config = dict(
    n_experts=16,
    experts_per_token=2,
    moe_layers=[2, 3, 4, 5, 6, 7, 8, 9, 10, 11, 12, 13],
    normalize_top_k=True,
    routed_scale=1.0,
    router_noise=0.05,
    lr_router=0.00101,
    vocab_size=8192,
    tie_word_embeddings=True,
    optimizer='soap_variant',
    learning_rate=0.00397,
    beta1=0.95,
    max_grad_norm=2.0,
    batch_tokens=32768,
    max_steps=8024,
)
Below are experts of layer 6 (counted from 0) of a mixture-of-experts language model. Rows are named router (the router's row for the expert) and show model dimensions 0-255. Each number is 500 + 50 x the weight over its row's rms, rounded and kept within 0 to 999. Numbers have three digits each.
After each expert's rows: "mostly gets" lists some tokens that are sent to it at least half of the time. This comes from a sample of Wikipedia text that the model never trained on.

# expert 15
router:500447591547499399521521411507496458631488412469528427627492467516456455547553549539544437513545509547470439491520461442533453457555579511491457491497464454604535467464481466498520529517513557596483461633459478454547570487525540406526597455493497497547481504423451445517519492559453511521517492480457528523511401408460511496593495478570452489470549506446450467436559488417493503490476432497472595515508462484479538428508481413452572487447474552446498533551504555484508437443391501503549483491529527554471477415466452629451508471488462561584493547542500493510511452561561465625610534531558400453540526452527488481452520543562519508463585614437448519507549539438590539423486449532512558593580455499422483478509441558480505451521507620488576539530556496457592485483516490
mostly gets: " life", " people", " them", " work", " years", " members"

# expert 6
router:492398474455460556463492554527577457503451539468516541588468519462477444499506452505419546488505484424421464492543496519513526478583512478564480467416449457465496618540562454426504504492426611539446464471498603520509492497520507466558566614486501485579538448495500529466438482577428466521607422466464448420477519513553541589542522459559413548430504475536471478471531465482494516421455457624472513467546456562534553491472591538460565551494497514444553470557629531452473557456501588490556489535528637524535555454431507406640445457511578471436478573526430475502533531505515543580492535507529535471569517462479531407507452433505490533569551536515539571503539400501445575530510459459509534514463495585437596467411463455499496453483489531525491472485484557595596427545481553
mostly gets: " g", " fa", " o", " n", " ", " mo"

# expert 12
router:514512465510466504500557445478540509499468493496558409497437512534582545478499594558454477498579530481510444481561530414526345475484492464568582497488472549510489448493537474643543534486500415497478483450582548577441509508497442519489506468515531585532536499451489528545521437485459454468523467490455495481510432457562553493543496549537471425447541509438435489477592522497480603438550543459482486515586491531467527438457468455431525544460517600450493537554542538391515521454497608365481572473440422406570447480557391467499563444500610448591452481495554452496499500515556496497521549525520398579545560545441544541524515510477628564500494429385463377459488509535519569447449513520577508613531533535510453493469473464416448497564473518494486401462458422496495521501409532
mostly gets: " was", " is", " had", " also", " have", " been"

# expert 5
router:497408547455451478594555521482504443612387476489604475537450455498561532497543491631484470513415518490426410413553570444448364545490511512504473584559474427471498424548392556483508561546552510534418428443582549521467559399482562508497519517518537557552447515462474570523542471502493539506385592504414489537520481528478525510513446498570538519534497477471560564455597480353513481474474483541493531459459460545570459503571492411527507444538476515492557467485510445525438477555546516404550475471479485496496456433488513539466504472530459580475532555497416463515493516407522481571558523564537485545506554485504557549500529497501552516493581590406388581530612505415555584554536517501448490495440473526500539473500431440484498463580478555493532517550492405493554519425483488
mostly gets: " House", " Line", " Team", " District", " government", "finals"

# expert 3
router:501427524547483477534445363511438488532508515486531452515501481519519507516491485433531437533503489492473469482577447536448440484528443495592495527594490551502452521547519448455514594475487575547454499477543485481430569563533573476428444434453580468588525446480389515525532495565520500439508575467430416531504495449438493529510455447524522535401570437461473386485537516459481564433542477503518508493418491416587577516530510517536485484463477600426556573493452561394425524474409563418533507517442424526575474443480319457504490460460535556482481611526475459506477507455586540481530563610569515526477472528431539483462529533505554588584462514496440488517521476438502562454447450502592541490506585542482531519496471400509407447568564483501505554575436514473441562539601503
mostly gets: ")", "\n\n", "\"", "]", " but", "—"

# expert 1
router:447429533472497452582541471578473523539480525443543436532493510501506507484552534513489538462458576532501397527580536482507431455578467463411438564510473502489520420574501569524503534505479493591468424429473522511493508427526436477442632544505528582582584485466477521433496468449519457593497553512407429487565539427488544503489558485555515532454482489460517480421507586426386544514544497452525579499556531436507555464569465496461525532420493535475554490559486632347435451490473426457558473509509513431566468485620508523613418512463522581526492564441444576531502511508469466524573501474489516426486517531493511540375499480539541507488452511468541454476511541502548553468473579491484558503497498504457613523379504429477507492498361578523539432504469451493542635530495462
mostly gets: " July", " March", " May", " January", " 2024", " December"

# expert 9
router:407387548544474472578496568577509469512497547519490476534501530538492477495525490443448455495536486496418584562487449509523478533522500459596468601483422433520401511497502527550548496528551472467431445545504526525582458497517517554606511608473596497508490492493470457428481515545505520515597432519513438444471525487507473498515471528512397495524458473584530468555476571438518527522479470501464453536552541468512463442537526490543465504389519535447522488451608469520498520499461484469488426599483391486531547531527465564466356432467476539565504547483577529452478510552473442500506504610529529433526451551511518345441480515549603583473577518533599435491612491463491500475486493478412593520489492536524591447502392530525524417625579506523533501389450537423505511487467616
mostly gets: " m", " ft", " km", " j", " w", "000"

# expert 13
router:429462503464436446483475529470494527515439467566499396492545518524523429503560472527541521604573524433490476546536548496578494459520530497523392554539464573455473537535564552469528519445396515495479480485571485525546454468592454546504538604439495542514485420492461569472562465502496529463499431533404498485490487385489440458481483541509349597502518476498490548490520506511517539437484467510522561529542497480620517493497481437445560586445532586444522553500521501492434428503374516494568500603558546471549558435534496556484389454474494407495519498457433556471558528488445503502583492507473543534486499475568501395533651355459513512494458539494446468479472496477522575576503481566562564486528433470552554467498459502443390464563439585415474410513441520560572564514544541
mostly gets: "(", " re", " (", " MPC", " co", "′"

# expert 2
router:508490474527428490560561474543555552551507495619482500486454492439557455534516525479457515544526536537503434471439495478528493488566597471479531400505465523516447513490470532560510474468484567583433451559550504572541515483521525458476450558552416589545478449426521461407469395559419424533517493471494422542485476459521574489585597552427488443464481461527500495330516485511501540480559547578514491496504521552612527507495448512482443569398532527455535526589520466467364503497515391542586526566429493487560533503492469472437536491449592423586494488449517547459518460541525517592576524466551392566559495529409539435574465408411532536559535614524507540531504596508546571507437503496426552488519531425509471462470501469478483507483469513429529521521415507419496549470566580
mostly gets: " John", " George", " David", " James", " Peter", " William"

# expert 11
router:546457513386499533476505526468539529586484606483578499483615497544488431493547522450467512587450451532478548438514488550550435464533484451451417462472449500490491534507509420537478507504568413508447452557486500615441493508552514504470567555493579503476519433437491550450518475446468452553552567483515515556475530551481483614527570524407472452457493591500602508505538622525542506474554441531557491522573536545540425480489379459561532502546479574482515491488521502591480429447509504481474514559491576416488549475493465539570557529479492541446433583479463493485561509534513432389519479516477414532490562487482520441514531481447550449481512517594443559566536496493636486584496546535366542538586547524501549495410439542402423480520604551530537499479529450634496522413532444
mostly gets: "See", "enti", " off", "aged", "ici", " explo"

# expert 14
router:421393408514502441529489482544543449569495606555471562483480478443558395505492547490481562481512598490490410397517581486471471514581591506523539513433505495437562464520527527466582472441502502518474415439536546499471457473567496516551487557558579508515533529460509422349523439499404514467547563406556422491561553544451521390535512494600437485451584490449483564510470495492516512505455498538490518536426585504573452519445511563520540502421461535506598474530481460551532468594535539454567505563451452485505500455580542462489545442537483517557465441497549476453515509471674510513600507504599518559604390498452557505552527426458552595499461459540423492557596475491446508452472510511511517559494517504582519498504430514488505500480533538489424459559452500474478465507486600
mostly gets: "ko", "ik", "ō", "ji", "u", "ya"

# expert 7
router:384423538488452440526600559466489363553466429441525482521493465450551466428531501577515503549380503456446405466537495461489486497511504541493399482503488394585514594519516503554524574536486541564368439502609525628538521450506477491513527470558493507576511462478547462506596484526496587445544606480504494513539483451565549468457485546546427484463510525530485445504491483478587503489517463637507538471480602494535610460615496415439546501503582562492505477569527508443433430563490503446571421470488469463524507428482520539497529468445460498561502490484464590462525526479488449504522493546514462521483555464479488534459493499432486513489488472455442618593595530479479544539428570457551539452471579586417514469463436556581498441468526579541470501540404519501529528463541544
mostly gets: "ical", "ological", " member", "weight", "ful", "American"

# expert 8
router:555527393557466497502545498503520554507581589523542442546503425488495495524567443526462451536457501548473582409536512450508477501491531451548402541511414463520559509492386424418568457497471547501533484464516557507460512488501548543476491427443482512543543573476436432463472405525517454438495532485469439503407539487539579584447567485519482529469604392512472555490556548551441607529559481458489467563492525454520579493611479398378560484560635513439501515518554481510506518548481443470515506524453416493597586535448399664494437462514497511445388508610486581451538509483448479494551460501552562441512437478528529513490535493543569530563528518473524490496533470511469491532466512548462491475583443522448554392477467399449490488513549560481542493527504479488553400468511418
mostly gets: " between", " against", " through", " during", " early", " around"

# expert 0
router:456468528502491519541471557458565534455494561584508550590476508531557475398532557533425463500498589449505524576482509358455517477566413410517539501549458524546482577499461558476494513517419547540491449475536426499565458468523495589502558527505544531474515388467420605469474505497475545467453460508544491507513623457448553428503486531485544655482508455536539546424531555461479595458560560486493530512490648456432512554529491454506471436547516473489508443565476474500474471567489506489567511500445490528567477531438463536550458427406555501531409551483521675464541503541538500450504582443489506475557520518500551449515542388530543494476498499483527571525497506394445548475482491515489533535558521487475381470470433376552481476567439549492525477544543521589601432413495449
mostly gets: "In", " In", " For", " within", " During", " Los"

# expert 4
router:462519527601475475601445529539455473470505505562529453484559491482489497523548506448404501506484570480507489333513537506535490496528490450519489479504515444546496486506604490547512478446465510547488494549537580473561457483490457520522569535426422533548423532462554510461502515619399417533425528545463510559538497525599460526489618524501488571450506517561517582463517528461500494449502556527432486498550448547561571423600536478499615612519508552397545512509515532447455498484491507426507611547405491501530475510547433470474363417473528621466475435455459537518508664421477475535491539523516447599517445476534531493536466478482521559525421465404562569493466470550527518520502483449450581466490548467440510477461460593485507469495473481455483437422423447443432517595484410
mostly gets: " a", "The", " an", " their", " its", " This"

# expert 10
router:477463473530467527541479392536460434564547480480495432573557461512470449515472494547525490586560542552484492542451587453565482604470577476420513464521394418483509489533464453540533513511503536542478420537561511587491429413553533481513416614487515502505536533533506468395496416453426515528451431487506476586515506492367529463563462521525488493458475450539477562402504479530516601526462533515465483428495492480640473630530511551583421580512512508481603488527537499526446491501439572505609637512481578535516433447499557574477469517499458470536537514427558576438513446545566466573550557517470476476523527424491525396400464505424516535493466568509488475581507544516550511433460504504499567469544430434479483455422510534415473451522439546499576529486457486581579502537530463
mostly gets: " South", " York", " States", " North", " British", " China"